python train.py --n_layer=10 --d_model=256 --n_experts=80 --experts_per_token=2 --d_expert=128 --d_shared_expert=256 --activation="tanh_gelu" --moe_layers=[0, 1, 2, 3, 4, 5, 6, 7, 8, 9] --router_score="sigmoid" --normalize_top_k=true --routed_scale=1.5 --balance_loss=0.000634 --balance_bias=true --router_bias=true --n_groups=8 --groups_per_token=2 --init_std_router=0.0357 --lr_router=0.000491 --vocab_size=2048 --norm="layernorm" --norm_eps=1e-06 --tie_embeddings=false --optimizer="soap_variant" --lr=0.004 --beta1=0.95 --beta2=0.95 --grad_clip=0.5 --batch_tokens=[65536, 131072, 262144, 524288] --seq_len=768 --train_tokens=581600000 --steps=2381 --dataset="wikipedia_en"
Below are experts of layer 6 (counted from 0) of a mixture-of-experts language model. Rows are named up (a neuron's input weights, with its number), down (a neuron's output weights, with its number) and show model dimensions 0-255. Each number is 128 + 24 x the weight over its row's rms, rounded and kept within 0 to 255. Numbers have three digits each.
Before each expert's rows: a language model's description of what the expert responds to. This comes from a sample of Wikipedia text that the model never trained on.

# expert 9
Line-initial dashes of bulleted lists, table pipes, colons and equals signs in lists, tables and infoboxes, such as "- St Johnstone", "| Florida".
up0:172128131103141130147129135142127104131144130117161125156127123163111133164136097113113133126072156110127156132129161103112119143163127107130171139150103128100165151156147155078141103078123060130151118126125121102155103141137150133129121146127142164102139137130109088121132123153136156154173111127159133122138092148119104143142114124133141142099132150129119192119122111166134145136175146124159109108117097111158141127148147121073076156120162179128108131103131133121109124111140131102105103128125113131153099120110145145137096135166144101103141137136149129094130123108126100113108127116178089056137147083132144197129121104101107140139102153175096159123081164173160148146116116098091099123125135155129109056133180094129129138147087104105131155108142127100168123142110128
down0:147137127073084137111143098143147110136135113149172143189125114145123141154136145107110115116117113188100126128146127125133163112118121147172129141117128096148123103100148148132119109092111134132171099145139074120141113089146105145145113124136166148110133168100114104174124166121081141131124107135093129135117121122142123131126148119148194156105107162122145092157122148147126129140107157124136097127137162120123119093161111162150127136119100155089149159163130120087109136168141132154112142104159161154143110150197136161072135143141157093078141150142116175123079145105131101139129137092129117134101134110139117118155058152117149182136145143106125150116172130106122148122135097141146154134157128097139074136124139159102166143095138135105167132103141162090103139120113128

# expert 32
Pipe characters separating cells in wiki tables of results, votes and stats, plus similar separators like semicolons and dashes.
up0:103118119137113123172151129144137150106111103115171105102149163130111037127118094109088150110119111113196161155141135136137084125134105158112147113125160144120149116120103160132112143153117053094175128118116111134129133096139111119122122120135178138109126122111114110161124132117188094168147157169122165163126139114137098123158137159112132122154141098145096120094132113114124123082098101093141176142152124101112155092099122141102102140077148110112119142155132145129106106160111118135113135115126126130158175093165106133136101098167129119117129154144131109134160143102096128098069113158122124151132122074126117134097140145082131145117128133164132145147129126131139090113103142129141115118124123142166058086086171128161144125125165158132146112137124126148101130124139126
down0:125115152154107110126158094116110160171123150139125125144124111141118154117147152113136104130137112116130147126120131139126129158147180070145138124089150140114145133049161142150136101129111175174139155125172163142123109135144118120102147110165134156150162106167134111105167146181073143079144120103142114094139114130147158093116138153113141142119107118144143160104138103146117120145151097129114137138128171120128092196138135090168118131165100137118115106120100121130154126141141112114111095136117167119197106147127129116125135141138131101162162094123142159166105090120103151171189128135120156098057114143104123169142118114125131136124102158094163097110144129116080149102131136099103105131128140129130124142157142117121123189129163134101146115118129086107148121128148160

# expert 2
Numeric tokens and signs inside tables and stat lists, such as goals, scores, percentages, minus signs, e.g. 0, 34, −5.0%.
up0:142121121095126142143132143139096129096097156104145118133112179113094117135148115135151108149132125173109131121164102174144115131128156079119162109149175097133114177100132115109153130200149157137121160139090141112128086128151133119131157119160124119160134130116105100125111157145152125137105138100136155171100123139084158101156124104112122120071129158133131121141107117125119105086165077142114167123132122101082080086115136106105130157141102126119105130108144153151082146149150122130172112079098130100128120105111122148124135120103135121147097138101172115109101113129188168100109116160126124092112142155147102179122088118134105182124126111136122136139128171133137148095128123133127100130085120144162116158096158098141112109111116138096150155127110127100114146071153174
down0:152156153133110170122085123142103079137106148129158086162157141119121100124135114174120158119128173164131112113158156154112155083149146117134148108120137092117115106107149091161155125163098125151170130082132152106136150154183153152120142081119123070159124111138108089140138151145151164127159130099183161123107120102107106123153118122148149112139087111118173151101120175148186108165151142122077156117142117148158082155133140082117125104153114093159113118114163133133126154126104082102132141076116118146118135095110121108108108146128106157137119133143128103126173108123095145144120112144158158137145140114112151138106138105136149113118141102140139127134106140171162150090142115124115147132123142116151111124129169136125111092116084113094125145152173086111165131149142150